{
  "num_hidden_layers": 9,
  "hidden_size": 512,
  "n_experts": 20,
  "experts_per_token": 1,
  "d_expert": 320,
  "d_shared_expert": 0,
  "hidden_act": "swiglu",
  "moe_layers": [1, 2, 3, 4, 5, 6, 7, 8],
  "router_score": "sigmoid",
  "normalize_top_k": false,
  "routed_scale": 2.0,
  "balance_loss": 0.0149,
  "balance_bias": false,
  "router_logit_norm": 1.0,
  "scale_expert_input": true,
  "init_std_router": 0.0229,
  "lr_router": 0.00108,
  "num_attention_heads": 4,
  "num_key_value_heads": 4,
  "head_dim": 128,
  "vocab_size": 32768,
  "norm": "rmsnorm",
  "norm_place": "pre",
  "norm_eps": 1e-05,
  "positions": "rope",
  "rope_theta": 10000.0,
  "rope_fraction": 1.0,
  "qk_norm": false,
  "attn_scale": 0.0884,
  "tie_word_embeddings": false,
  "parallel_block": false,
  "init": "normal",
  "init_std_qkv": 0.0296,
  "init_std_o": 0.00697,
  "init_std_up": 0.0296,
  "init_std_down": 0.0043,
  "optimizer": "muon_variant",
  "learning_rate": 0.00135,
  "lr_mult_o": 0.969,
  "beta1": 0.95,
  "lr_head": 0.00443,
  "max_grad_norm": 2.0,
  "warmup_steps": 200,
  "schedule": "wsd",
  "decay_fraction": 1.0,
  "decay_shape": "linear",
  "final_lr_fraction": 0.1,
  "batch_tokens": 131072,
  "max_seq_len": 1024,
  "doc_mask": true,
  "z_loss": 1e-05,
  "train_tokens": 525900000,
  "max_steps": 4013,
  "dataset": "wikipedia_en"
}
Below are experts of layer 4 (counted from 0) of a mixture-of-experts language model. Rows are named router (the router's row for the expert), gate (a neuron's input weights, with its number), up (a neuron's input weights, with its number), down (a neuron's output weights, with its number) and show model dimensions 256-319. Each number is 500 + 40 x the weight over its row's rms, rounded and kept within 0 to 999. Numbers have three digits each.
After each expert's rows: "gets" lists some tokens that make up at least twice as much of what it gets as of all text; "raises" lists some tokens whose logits its average output raises strongly, later layers aside. This comes from a sample of Wikipedia text that the model never trained on. Tokens count by the router's weight.

# expert 8
router:446611583593481517496471482471503503497548440494568515489493470533535434511502493548538543472538461512510452451502559513544443543510501522484503511456562499481530522566528501503504492504579436
gate7:520528558554614439493470422476470532491517480443531404527486409549487523549507582523550502479531484503510467522587523526436505517531550447467486529488569500482509467519553549454494554498597464
up7:406472455475507515507522521585506447548488479530456486494504564445554458458476517460517533567492413471499473468520612494524503548493533545493538481500398572557490470426492445522536547442469410
down7:473510578502492460514434553493404478444445522503496458570475543534448520490469496445435510468498571470462524490552373509525523500459477485484444448487485557511564450505466411470504476477521419
gate8:514494505444550472570524457445482469522537455533483467577489489546437515461447467501526545504492480530419541518477481561531511509574509502513422456500481452444482401529457523459560500497500487
up8:460564415531480472437491471481482487469458518467494526488506456481573481453543508512494531522556529468507553455521498539573533448423461530542521451549538482480512485491516525473476530452478529
down8:449527571544505517445535487460495415457499615425501543474499437492534420530535481479498530481497504537462532523429520538535532544466491526484420553489555505469526467431550482570468577546518467
gate9:507498499519464416575540504573517459495490500560498480421474402561533527531614461546408438461473489418567557509469471543463498500461491503466479527559551462465482503492531462482478640559424537
up9:506450484462488574471509471485500510548474448549515445488532515509442458554513501551494412472502455522516560480523505575486519467549556483506460486462511424537562520546545534484458476494509578
down9:490422515479489541536519447483521529511469541453543517485557537556504528550501467513522438574516528458450543545463433493463447476499464558495522399439544434482445503545439466551492473499498469
gate10:555441521479535484543549509506542530554583559564515549488510507481530561493536483554539472532468497554461483544442460513456469410557538463461494459416535428478492498550503498480517474563477542
up10:534510536503475498478497538443603537478563473563536472534495518486398493500470474528509502503507480517509450544575512521517470506552527546520567513542501470507470545414451475480529471529488437
down10:492438440477541537561510513517450438443525509530530508531458519463531533456475467571521545543478382397487514498406482492507522442455438501546494467585491498512488487505559442544558485494537498
gets: "|", " |", ".\n\n", ".", "-", ":"
raises: " ", " The", " A", " \"", " In"

# expert 0
router:534450489465498496467497508444512507564431504489476480505531526490421491546476487478468423571454557457486561534457485463430534455450485492487451441502466526480511503521514480451478501467449562
gate1:486531470552562519507481498517450516440440508497558431563493453486505502549490441502522505499531580501554480532477441497464480530488563483592544512541498442487492410540469536534466541458476454
up1:530453465462531501469502536528526405527539435530432525555456554501433563570542501471538479556515534498549442469470497484459467540493498432466465473499526523549510450433514530501479507511531527
down1:532487522527456485446466532498516478518574546539438466465496508493532512566436502549537520544599444612542525484514479577582490563566485509541508500515510471508598503451466468468442469542525497
gate2:446547506537480504493520469460491496482466542498580497463482489436496463537543506492497540548425482503469437482483556504494413548495455523520497483578532489532486438549488581535488455464476432
up2:492449538464464536448560433434433519524487451534493432496592480503540515537563578552528565578484582489490487438537493508515509524480438511468475554535465474462497476504541546587486471574529547
down2:503491459539476487543446447481486534461496433402500499467602477508497479456508556507504487445545506500520519471525517503525519478527485506458495541469532506460473472480586613459532540509541432
gate3:560475499449457501534408491474459507487487456507481442504380522516531446478523435562527525478488518509438420558515550553474523470519583483490510536479502491455525498424466479526505519493457448
up3:469534435509459541525482489504532479509530507490468458551468481469545457508454458496498519430520559527581457468519493540530453544564469492572535498470576486530482481482539507462482465454475501
down3:472522402469550508509533505527517460492573441520508525455514456487443452448461501475510432600504439499519544524509500567468453557487478490498452422436544485511532476482569514604436455573460559
gate4:543547541499576522479446496472565559485451563548497461485489545451485478439572490492490565477506409518461506530515522558504580496460503565472458470557450507551496534547559587550496451522435535
up4:498488472525459531506541494502470523513510489490492549439462479517491491425465488519433458504487510455430490495397455534513491545495539480475453451496478593507499529512509466541496608534509499
down4:516519494564454600475441529488443490591454508539462464522481521495533516528515468448477478507439471484552491548473502512538481515506490513491486575571528522560558473528508467522408527492509493
gets: " and", " |", ";", " |\n", " same", ")\n"
raises: " ", " (", ","

# expert 3
router:487486479522528526500566495478490495511440444477446502511486495475464480492502570435537512550491454524515535493446437490548463522474484461491525433489469520408474456502484501449535489488455548
gate1:505502491453541486491527461520477522524487493486574447494516510420502530454476491530478521510525516506489452543493440575492519521485531478537530467531516437464458492485499503518471550477463467
up1:495510503440481513478486560473523461547549453475514551538496517509498539500516424451575491586486502401508417450486454546516458538527460503487468447478524480554554539465497506590468558512492528
down1:536452466550432462463511477538571463513478529531476593532517471485432514520432490599443527535527448532548489444477497541571525565517505534567520584539511486523593524484484467538530573532469471
gate2:476529533507485450461530507474502498543540538450493516457485579519518437517529555543509569479487509530489536536477499457510506585466463536519485524587564461510545491496494492528463486530485465
up2:522464465504429491443522484474468488568487461536442492503544458525474519534438537553567556558437554471550553511544536501515532559479471551420392558573497479433531498454482580561473534569450558
down2:496561447469448394564516442505429506430564489500432524482499449542512445491526552518505546451443455465551512458605507512553535521556510500422510542535500476522430474483553519525508542501455493
gate3:456574507520510409511449548485475535475477472529532467506456567498575483554533477543499529546487448537404443540466494506518530460588584520575513489416496498497542518491527505498498493432396462
up3:492518452450459495550507583557561482536463487414461489459477468484573500503389516482481502511468504549507483487544515522554540533574467428592457511506545467547550511535504481468451444463462436
down3:572521478477544522456518567529520502532601512474471498481464442501477431465475505426540469604490414518461450448489537558517497455497490475577482425480562483461525497495520516607474451532518509
gate4:440549553475487496452472491447501461541430530523489492485501554400490462515550485455464561456511370485452494565441505512482603541464538501483503489500496531526522526574515502522500520481491556
up4:506468502510505539474580501499464523547588498475493559506475474525492451423507446513454482527519578487474420500451452468493454482485590470476460503469478535515515487537456492471492617473529446
down4:556546525574469519479428528539480485519520464550490497475500501469529525531534479489491513473432555507580484511546508501529489492499525496510495529552535516581478498526520427500453503447530437
gets: "1", "0", "2", "3", "4", "5"
raises: ".", ",", "0", "5", "1", "2"

# expert 16
router:463450506438524480530485491528508528499525526581453557514537497476524467553500551528453520505559543446516528487534520440508554443522512497477456488507461484492474506458537502475454493495452575
gate7:496447482544610502466503456506450537537469492440522444502460493538479474533526554540506487513529505527440494585539541517438510483510527467430502463445568485524482473534530554475463566509576462
up7:411551486482512519520546569564498452556512531507434525510509549494543556536465528493543530531453453497605475521517532438515515478503545547519523515510443554508545487425539518531492507486461473
down7:548480524462460493493467488467415559474445526495533444530522540486515571497506499432541450487488574437427534491607494467582458518503441500470450485551516553480519489587469439448506489435519420
gate8:497546496536529486543507488558505487505477451573498496591519509462512518456472543540470551421548470498413512521513508501512516494530576523519430454572480506462518435538411557477495430510550483
up8:458499455513481489473517526552459488474578488486459526498529475470553527488491548494474585470573501458490484508473510500571527445458488548532472417497473481449460496505504526476473521464515455
down8:475490480554506487482521507452468438458540609480425618466476444465536440466586453445546482525430489490473467564418460491533513547513523552476449619504530472488505537426491483593444629581517528
gate9:476471537523514432543575522549529469508529527489559500438512457536495499492612440501478466472494484456538552495526496483478543496504503500497478531497491481540468504462497470474476629541461455
up9:478448488458525585540535482483484522551517420492533443524480504554461435571518510481465481459533500509526549506520500586425513467480533490477447524499511433553492536502581521570426452502500522
down9:463436483483481487545530494420577520447499483472541500537545502523469451556471481520553496526547472494508467535481417490500478528479441516512495506472447548523480480515512497592504550460490429
gate10:482398575441509485540503524509494547528523528527549524508551426443540568511496569492471489411439524508485524495499424487464457479507481506481517479471513454548454547591468416498520471513497462
up10:542507515541463478440474511478567531445551412554482489498471550511447538495492414541494522538498517486459431606491483492554505521513535500487519467506531525469552560468472528498490543494515447
down10:417463458577503521570583511465561411436505525534530530504473478525432517436443505555564521510463435489499572511490527492591522423467382506527486508499513504471514569527510516516520511514535438
gets: ",", ".", " and", "),", " is", " was"
raises: " The", " and", " the", " In", " with", " a"

# expert 5
router:514448501489540479456511488533487502528490512413523411500490469489477560449483469502501467501492585472460499492508523515395469512451473491513464471523449432481462518451449537448442476484510415
gate1:528541496463529531468499488503465515484505596483591493528503445408477528453501476548535522567531461527438490557439484565515466516482555455505556491559530502489482471517457477502525562524420429
up1:470496469446496551445457472527533501534559508520486486539470556454462508558509529491551486544485531411525427500463466473512470465490497466513468436487525494546604503461551557478470517520480497
down1:583453501518460468543526562513532470482535527487443510506487462461498454514483465522491466437519436554559501491505501536458485551526494532545538421487551583497575522431489463514543504560509463
gate2:404519529524467483503473467456467502536494509494491529492494605413524414508539506538499513444496465510498531509492559458437450563483520481567509528564543483562555475532513554523519449490495433
up2:495467512486515508454528477439472454523475511542425489486539490499416576510545513539477528582500502504520522536515498485439522513432494482419482506548462461444552477490557556581460486490462502
down2:518455438471437520536475475471498511515535490477492479499511444566537503483498568471443526462498462504490493462541455466519561481557476494433462511507463571500421541482568502513470561421427521
gate3:431595524497528475524502492520457496470468462519474421514389503505517547521550495557562505425490462490375512548523501451496477462565543494460562457467485553463548490488542520531494475481425542
up3:415532510513497508465481545514514487559486500468420484485460460441496472476440498554539486444550514532484469487539534520496501512505444542508465515462536555468481472534504525525488472488517506
down3:529486449553508508440502575504501492479597508554538495481487394534485461487511479467547513565521494414541533536490415519475454495515453518471482427431530516461516494493523525559470463543494533
gate4:490495569493479486520497457474522553485431481497422448499499533465437461509559517446500576548446369453447439568494525509508609502515485510498532476523488516530477591569510555484517421436490513
up4:489457476551529513506557532510439453448551515529507557422453407547519456462471485490503446497519524457376487525442480486492481500498534420451461535528489560522461518514488425494544603479484455
down4:564472532517471554572449578541517515544499560475495455468493485492497594529482443491498504542464472446572431444608505465538509561485521488495505562555509495514459545500516422514513585504475483
gets: " in", " to", " on", " at", " from", " In"
raises: " the", " ", " a", " an", " his", " its"

# expert 4
router:483497510492504490460549451451508468524463543446505560539474497449469565513491491483459484510463481503468607518424491501486555542487508560445500522526517567493525564539546452421470554547469529
gate7:476465551523571442517471453468468543477475489491510414528530477520485513554510579466550455506570482509438480509540551529427517563561565476446513557486533523490513479493527560466470547570523428
up7:438578471456512509530528487581471426552502519487489527502462514491551444500428536512505515505474454509556533491509518508526480498515450512519482507511405503535557453467547438565533519480410439
down7:474540588470468507467516471515389470501402505477441455545506557496450587537536474461508503477454576503471556500600464499554476453492425494485490468528461531490549413549465416484505473410579426
gate8:474560443485585453512539451439571540540458485503503535530542475459477574483524436493534514454549491517436546514462487539532512507498553541487377437505473542486537448496384497447506473517485533
up8:470529424476464516420514498521486445455508512450449521496554397424476488463545536471532620468554518458500531451498478572494516485437476504479435416525521453472494466504453491454527550470517451
down8:493535511543475507446528595456539441484465574509450565537521474496521463510546482451508478502441514529474548487425492439540511496491470537512520593528568481476524467445521492585452576528521496
gate9:538472557527498453593559475506482451514538509564534514497485440527495488505605491495522470454465463433585538487510466483458516495523503470503510547524545522483476519442467445535452602511468471
up9:487471514452477601480522489564460498555555470525547502492513465503432449528523547457505474439499442517503555481544527511457551435498516495519411573508540375590561572509565468492436498527506510
down9:492454513560475445489520495421548562438461479457548446529524544563494503513507534499545451500523509480475527476485410479454422478544414584494492517539489435462480511539524491551506492552492502
gate10:516495593505547464550526589472458560516505525503540519555475528497466549503513498489469420486528533512426477556489507469467491474531483484473515455425558528530455556502449509500551468515491485
up10:552458484530478513467494481493610514461516505497513512500477565513547502539560473503466553550479507509441446549535474502551490522487517527471556464538525515542508533443533464481538467552548387
down10:434486522520570498512508511520534484499483539517507531432461460539517587451491425566493552552506370533469525495473507514522460447470422469527568545484492526516471558479512600492487501513452511
gets: " was", ",", " is", "°", " were", ":"
raises: ",", " and", " in", " by", " or", " about"

# expert 7
router:525578453441500458560523482470517561544501528524492506485551525481457541447461508459503541540459515537465502564506480460474484535574469521499488526483549520495421517544477522549475463464408459
gate7:447481514535610509441468485427496518510472515457570414482501478508462483499562541549515502495530522542511475484524544492422539497536548455482532512432496517489496521472548527430571583524525452
up7:472510449478491515507504438573522494544522536444463522519520485453566533469505496429433549548512452520522467521486568483524481517511518497500493489480420522510522489427512568453524509482448439
down7:483508588510493496452495485449415481468380578497442515506477482537428491515484520443469494513485558432429506476580477524484495483528392437505448445575471572409566455560482467460522435438602418
gate8:461544499483510479582535463439529460522485448548521506583550517499485504442515452444534525486467463528486539418457520531463527496491529551485456469538470460472501450481480558464573501494530512
up8:485529460511484535421512527512524518501495530457431526450571444486508541481526527522481503543569543509520532496496461540529485516473442527530541457538540487468480480485563487463510537501494489
down8:412500506529542530483514510462536464466503589456512574472495536524528501558565492481572505511465510567406482504471498474582501587495574526460480583524541484532482465423501518581442645519460443
gate9:527505570522499406575579466540459479505503490551567491421540438548520451516574457564449440459467531470537540535479457468462499518468510506482448569566534440521486527504462460521430603503466484
up9:466506499477532578490506520514524476580477437517558513499457514514481436556523553462553517505491441514484559437491485552445524520479546513511506512493536463526562527488578524488465527563476505
down9:514476557525406450457557517437602569482523475454512490526529548509516470531500503512532540575528475522493541539486454504448417527480491508512406500485516421466421526524459517485515463504528482
gate10:510421509447568459556498512533478560508525561515554487557490491480511537516545495505467486489502497524510479590503393501488481518524475488488470503403542444514540553580489526508581525483498490
up10:536496533553466483470456508499564560444530491581478428452439575460483552515491471530501486489542449447460494502499483460517514466460521529470572497452450548487506511471478465500501478471512411
down10:486494468580482533561572494459536402426557467473530489434456461460465513440488459544515502545505422446501509451421499544509505438519450511491508506555493503500494530546511567546492594535559480
gets: " of", " for", " with", " in", " by", " had"
raises: " the", " a", " an", " this", " some", " his"

# expert 17
router:491456475543501506527518466476483489531518563546484465488495516504504448517515477475462435504515492500498525482455469485471500531496467500471452471586522593462530468517531522505505456534481461
gate7:495514513531574518455529433492496546516440503467512440559447503520503456512553561508548478550514492526547474464524556523434492497549554505495538545485533544536500518555610522455494544521556469
up7:479535493460509535476529500550419507542493512499476514514489514489548516505478538465511540531481401478546487549478565410527516507472476529482504471490498518533503467424530541526502517454426474
down7:480506579489447553526498507452423461405436513494437539563518550472494515507513535437488503531453515497459486461552495499479465491485429502463501497508498527482582493565427422431532433451521453
gate8:499487521445558418563502443459513469490549498523495576648522477492480484493474461461592513432498519552442500548515494554491522439479581522490422430526503501441551516486382493561520488514465550
up8:489506470476442530459521495494516542441508522438508552464562454387528493490503569484482539511567533488523494522523516531555495440395458495514472549557546520494492514523454559482487485518514526
down8:486542465474483532485555506455461453475529572491490544463569483476419434546465489538552495511474522487407498514490467495541508571458563495448444573493581492474548543417559555576415641522493474
gate9:545523564512456405587552513554472503460512464517539527442510423578547452529607491458396449456515477454520533448431487501446497562482456523474517467517510444522530539476519463516496604557474430
up9:538469530478493633499460511484512532521508457501521452502544513522459504547503534439514428451571509497499567421527489531435513482548493522501464540525536405533543565507574504524443499561492476
down9:445451494484517517475559483515524521468404527477530543528527583486469501555514496516463509550520439460449566506496448483508431526464474531460499519518502506491457523512524472559513524527548453
gate10:427377486445491466533496500535467535522521546551536486544452536498491531532538491476480448468498483489418520487514518505523494525538531490495509484435513516474477573539539482505541493508537467
up10:497455513500581533456472488409636519397548470540484537511542560506466497534467478512502505512517473494515438533513495495542490480492536488463588517526459516471435509449493536487493506472492401
down10:502518469491472525545534487437532524472499473475522470516451462469406544541516502544516564554484338491480498523460529519532512432458442504526567520520430468525490496538557509533459495551438454
gets: "-", ".", " United", " —", " National", ".S"
raises: " and", " (", ",", ".", "/", " T"

# expert 19
router:539411484511514466471483527516501557486510523481407557437447424504456522422471511577501501516424529460515484446514441508601533454506534469580487532506452508549536455514524511508476526478497567
gate7:488529518546567505522480420532436526473518468444527413559508490476429430553501504499558496510506476518432499491484537520476500525514588476444567518472522554531509501477545512484496568533544421
up7:411532527484515535515470555582465438537481516541420538439480587546608515511441483459508514495490488501531504509475573472544424550492496476553515492498453557539433459469507510475556501512489441
down7:492548529498502472464461505512416516505463513536455516517466543522520573498494443410538510452514577478439458507604446464486445510500525517510439407562482579542540416549469482468527436507600440
gate8:502496493440496537551525521461535471547486484534492506557521538470456514471454462500539492440493503436516454515468508496533507493518551501488455509517480485490513480488427474455557557431494499
up8:471512519503485489454476511465477520459527483417540469542575455467499534486560524508529542498549499503484553474508514589586549467443486533514454435515531507433550498483525529494508470526522514
down8:522533513570539475421524519486551452494537570487483546506516501427479493543533448483446514492500552561505534493439467500525532615502555585515455562449547503474493465384499522618486568533477505
gate9:499496529513422461599534497547481470501489463481455499471473472565477479557603418537484408434454534480598514486477509467435482532470499509492518489481544494482454535468486497510481584533461526
up9:476522535499504561483473480485515520538518441530516478542565473571488438531514574493511490363478460519486571456544510493426515517465531498512450542515511409536570532510538475470443505540501514
down9:401446538455469419442518477485516559477459493449547462530475536562549522488458517534522468479540519449449533537497469460511411500493451538498458503529480484467499491482511456509478534505517505
gate10:539463494439507500544491525484479518537524570520499513488542494431546551507512495500513471468497483484503482517443519556505514486519515505504522471478557498543502564505531511464552485528505482
up10:548461529515430542488439479539515538452553517575483470533479514488494526476540509516521497506574464537484438521515486518598530532457556509484541482534492579522508533443508508468502509496500448
down10:488492506502516549501525558485551452433513534503581513451491520479491550434441509497481579596518453445533473503531488515498520474477443579495475476527465525453546517527522492522536569499543464
gets: " ", " |", "–", ";", "0", ")"
raises: " ", " a", " in", " -", ",", "."

# expert 15
router:516427510464559538494541472517540510645442536461521462551555509509478519486455582461544469448452456495510485529471480490451538442485482483529430469532507478527509461455459423439462412500541540
gate7:501510525514606482475528433427508507465505532492496434528464500517470406490594541438520500513546479516486493495498520522447499525512508452470478548491573533501513446470542527492567505515580432
up7:455527438485508484457531519565484485504489491539423570516522496461505506476457533481491536530487431476563486530528513511425480554506494515535510513533448583499535457468525531526523534481471456
down7:489486586524490502439546458455405442472461570526525545573472554535547537523535504458488494477513547490469538525517467492494489543446464485509467455541436569482550500500434435473481450443516434
gate8:549565487457550537564561514527446479570516494530504481616504511532486524442488457500527513444510497491448490464447515530502479500562522548558456443536480502419528462499434533513517457486515481
up8:473520460496451542458555537491501458485488539504462530483524402461549538449529538459526537505524472496483556434538519532527482431394459511521501415495510477481514508491518549457477520455454532
down8:475531516578563527470522438421519422475573610476453570505542474517518454493526520468509488499467464532463549515482463479527505566475539545478505643527556467478495531436559571576416632516448495
gate9:566443519484469441587545481525535488500473474519509482439547440550516478495576500554459465413462496486576544538465514443482499494513531465464485475525550445496513530455481502531411611571443518
up9:512523472493505577471512500472520495529506504550531435479494531511477462514493567527526469378525493453513568489516520532442523436484567480569437508506494369543557568541517495529434524516516484
down9:431447519492492388490515464514549557510480565488545471527485549544462528532450510478549465528533467446481504530481484504439474559527453517511475476451483494460537532499452442537507578464515489
gate10:485457554528491460554499446453514517514528588564571509541507456452516552519531491466447449560490496492492552515506511490481487509532506459500486539458545541562492535538519457496531503549502500
up10:530471494535449529456461525502580524452492472508500494524495626471478565488512504557555480502555478469421458543559492461550488484470495513492514480502495476479481487456511496535457526435511435
down10:456458447489486531577532481426543457482489591496539478486430541476488530503487451531454490583477432420413554473480525508533529486512439506467470504519484478448547510507537548426467464503512446
gets: " as", " ", " not", " all", " time", " when"
raises: " the", " a", " it", ",", " that", " all"

# expert 18
router:500485479469455485488505551412517456508510437552486533475480566456444488536493530499529428503567527470456536524530451474407525527425424533551498476454461525502457596560463494514536520508515539
gate1:490559488501542538502511482555456557468457534520542475513521457464444532507445494566518552536490525558454401540444470571508433501545543535522554442480530502461452413497482525453486557437564486
up1:460493483459481537468449511532516504461517447523482524550494559482474518544540491514557488576496538462452435498388456490516486505527487481486476453463562514659502518468487511518487494472533519
down1:474493484516433407494450561523451522533546498523456523517541528469519534523497464558496483483546452589518451484489463560477503554501534475523511536518522468536602463457492494573528465496475496
gate2:482484488473499445564549486489532433536518543531548496409538540410551451556522496538583580449492478525462509509456527532464438567508453563531495511597547445537514457501562558558515501490479439
up2:511491495512468488469562516476467482600505452538447502509562474524555536613529545522501595596459520491517500493538459448493518533523430507477462471494515466462467506468466570587476508552461512
down2:592493503471493481582501476433438554484489448462512483477522460503523489479503519516507520442489505528442495529538487482516530466464478559457491522446492508474397496508593582461549559427509495
gate3:563486485502491503472417479502470461483477515522514417512385529513570536446556483525517478534510465495414491572524455486477546456525541484461559488534497504505561502443492489517451548547402530
up3:479571513510465543534461518493565492506484540430426470462517460410489432462405446485551433445470514519499539485541523505500468483535481544527546515413501483531532556466471552476544459441519499
down3:463536475533517460439540563533537519449498525548477502506534498517519542472465472512466488543496408567530472490478465562427507493431494503478497497457531473492524491507568537632453457485501505
gate4:530495533513559505540444528493534529528466529533501463536509537404509523431565511429506603540479391507452492560529506517490541515549463555521532483495466521565469519541531574580492540489447545
up4:517464463515508549509541560466390463516533495499559589437445499541527523453495443488446424502524578452390510532461505457437455505447523476474516486486475528518491543497510459509460553541494458
down4:543526573544448546475473513466461475567467520519460487500489527485477505533490514496500524515407495536560487539522535499436519539472505525512430508545505529528524465419506500498452529491465486
gets: " the", "\n\n", " =\n\n", " (", "\n", "%"
raises: ",", ".", " and", " (", " in", " that"

# expert 6
router:528487456430527500516522456477479584554478494416537575522523486538405544477455410549480553536479506548536508484456484518488536501497483483496447539510487527568535468528509500457530568501458557
gate7:436498532510519505465502508456486541557379509441526442493472454528428479508516541473517425474523487517481481536526559514465571509512524420481457558476519514455544489472546530456527578486557465
up7:445551474472462494544539515564515453510495553559441543527488568484549456522456521451498501475493441498587478553557485490537521506488482475480517485550477516494488435418513519513530540440504466
down7:463522540546425493511498438497431481506404499494501481570499522435504485470518497393560483428440567476450496507501481525528481451486474497478473474503503536478565450539503422459569506472537425
gate8:499528490458471498575540487477517471598512421546518493568509462511455503428504437458584465471496514539452565439495516536495504486508595553485404471528447480463507468522415548451561457477564517
up8:489516497529447503414540470498487482476541493417418505508559520468496491444486574558542526479516570474510555453484514510575505428463505558517503486524586509464491542469522529473472475457536448
down8:495490538518489540438575489491533487419520597493503571492512505455521449574560478515485466479469509482454492460460522514510516541480570505482479556515548506541551487478522525572464607511504508
gate9:539483547519462426551542445552480496530465463540554442508499497510544469468576442548477508443499524472560551502424455462434487473512487496481466513508555469402485549478462463470504642515475497
up9:528472460459478601485509483522500496552531505539567479563573497558483429523475521537524470389473474495459565475481486538422504421512560467511434520528534454508550624501529522514507516561501532
down9:444413525523478460524534507489511546427440470424521492492461527541512464514463529511519441482496457436474532519478419470478463482529450512499436497449475489483495499483495476542465519494509459
gate10:485476544482478477562532547500462575545542568531526540463501470471515539501559485431501445494523496500523486497476530494458490528522495464497476495393555518505491580511483485451539495519522465
up10:523527512511467521432501448486571542461518460468514467512459556484491569525472443461465462482511533485509415452491534489549503492515440520452505457522502530517469528450464499474527529540547377
down10:477483482540527576520525492515540435504477581521581479503425478499465559528498527533541502571510385439558534499481434484506454490506449483531518502544484471547528519509522594554489537531493403
gets: "19", " |\n", "20", "18", "17", "16"
raises: ",", "0", "86", "88", ".", "80"

# expert 14
router:488433483468455548480509518537498455427518483509479503472448574536515477561527530504499518543480494532470473532476484431551476544494576486520510548477541526586554498503463578520478506421573439
gate7:454533514508612466546463451508480527538514490437552451539475466516520473527528571501522491481483494527470441481525511496495504473524618508470470510525498556504539505490541532470568591512581462
up7:447592480492512498510521537567423470590487512476442541487497512440568528482445490453492520570470430464517552489545502432556520537528511503551505472466432568508524445503547510486494544499517424
down7:464494601471422523467454473459428487449468574497519486541498484500531561560513521447517509479485541487434483468556468555473462476463384482519508479512439568440506456518521479461448425489565421
gate8:503578480470538461575528490488507514551542512495486531546501484528484483466447436456548503410489452535468515464525515561522515516573560554480369504543503495451551499513459549542537465487474490
up8:455478455451485546468501451481482483469527486440483518484525433448495486492533542476546545527502495452553573460470519513491506462444485506513508507464454501389526544491508510476516488463535464
down8:539551493480514502484581474508540449514553559562466557543530525493480442512552515481499477463431509518499535542400485474469533542570508511481517589474576545493514442438500521572483598540452561
gate9:553498540469486451550552482574475467500497476521515538472520455515511405513624548540453480484534511508542547485512474507471522475518503460513500459496552453578474569486478448516533614558468476
up9:530489499446503623493508471501524539534522428485545477446550495531401483583534550511522476451569511493505526452519511531452526499526545474506458539503540413507510624525561499494524528526528505
down9:458427494492507390538497491418521521463480541440550457534501568535542447502486521505536448550514424427440501535453405453481369466490473518514485479481462525491461561493489470516490561483499515
gate10:457459541516519488514530543494468566548495554531470473511492511538509541535545486507475492481497518490454506545490492514463435520561548466495495495444576473511509568511452428446535521541576462
up10:489479524520509518473510498474531518438518519555498515523537504477481504509533474455455534518522514497512426503524495490563493526507494522461508531556483500510446542428483475522512513457528397
down10:475445458490535469589529538507513533467496518525488481522378506529499515507467509520581521516489404457505565521432478507524521454437418500462471508514465483468518553554544516480508498508558482
gets: " ", " Total", "10", " MPC", " career", " Team"
raises: " and", " or", " |", ".", ",", "/"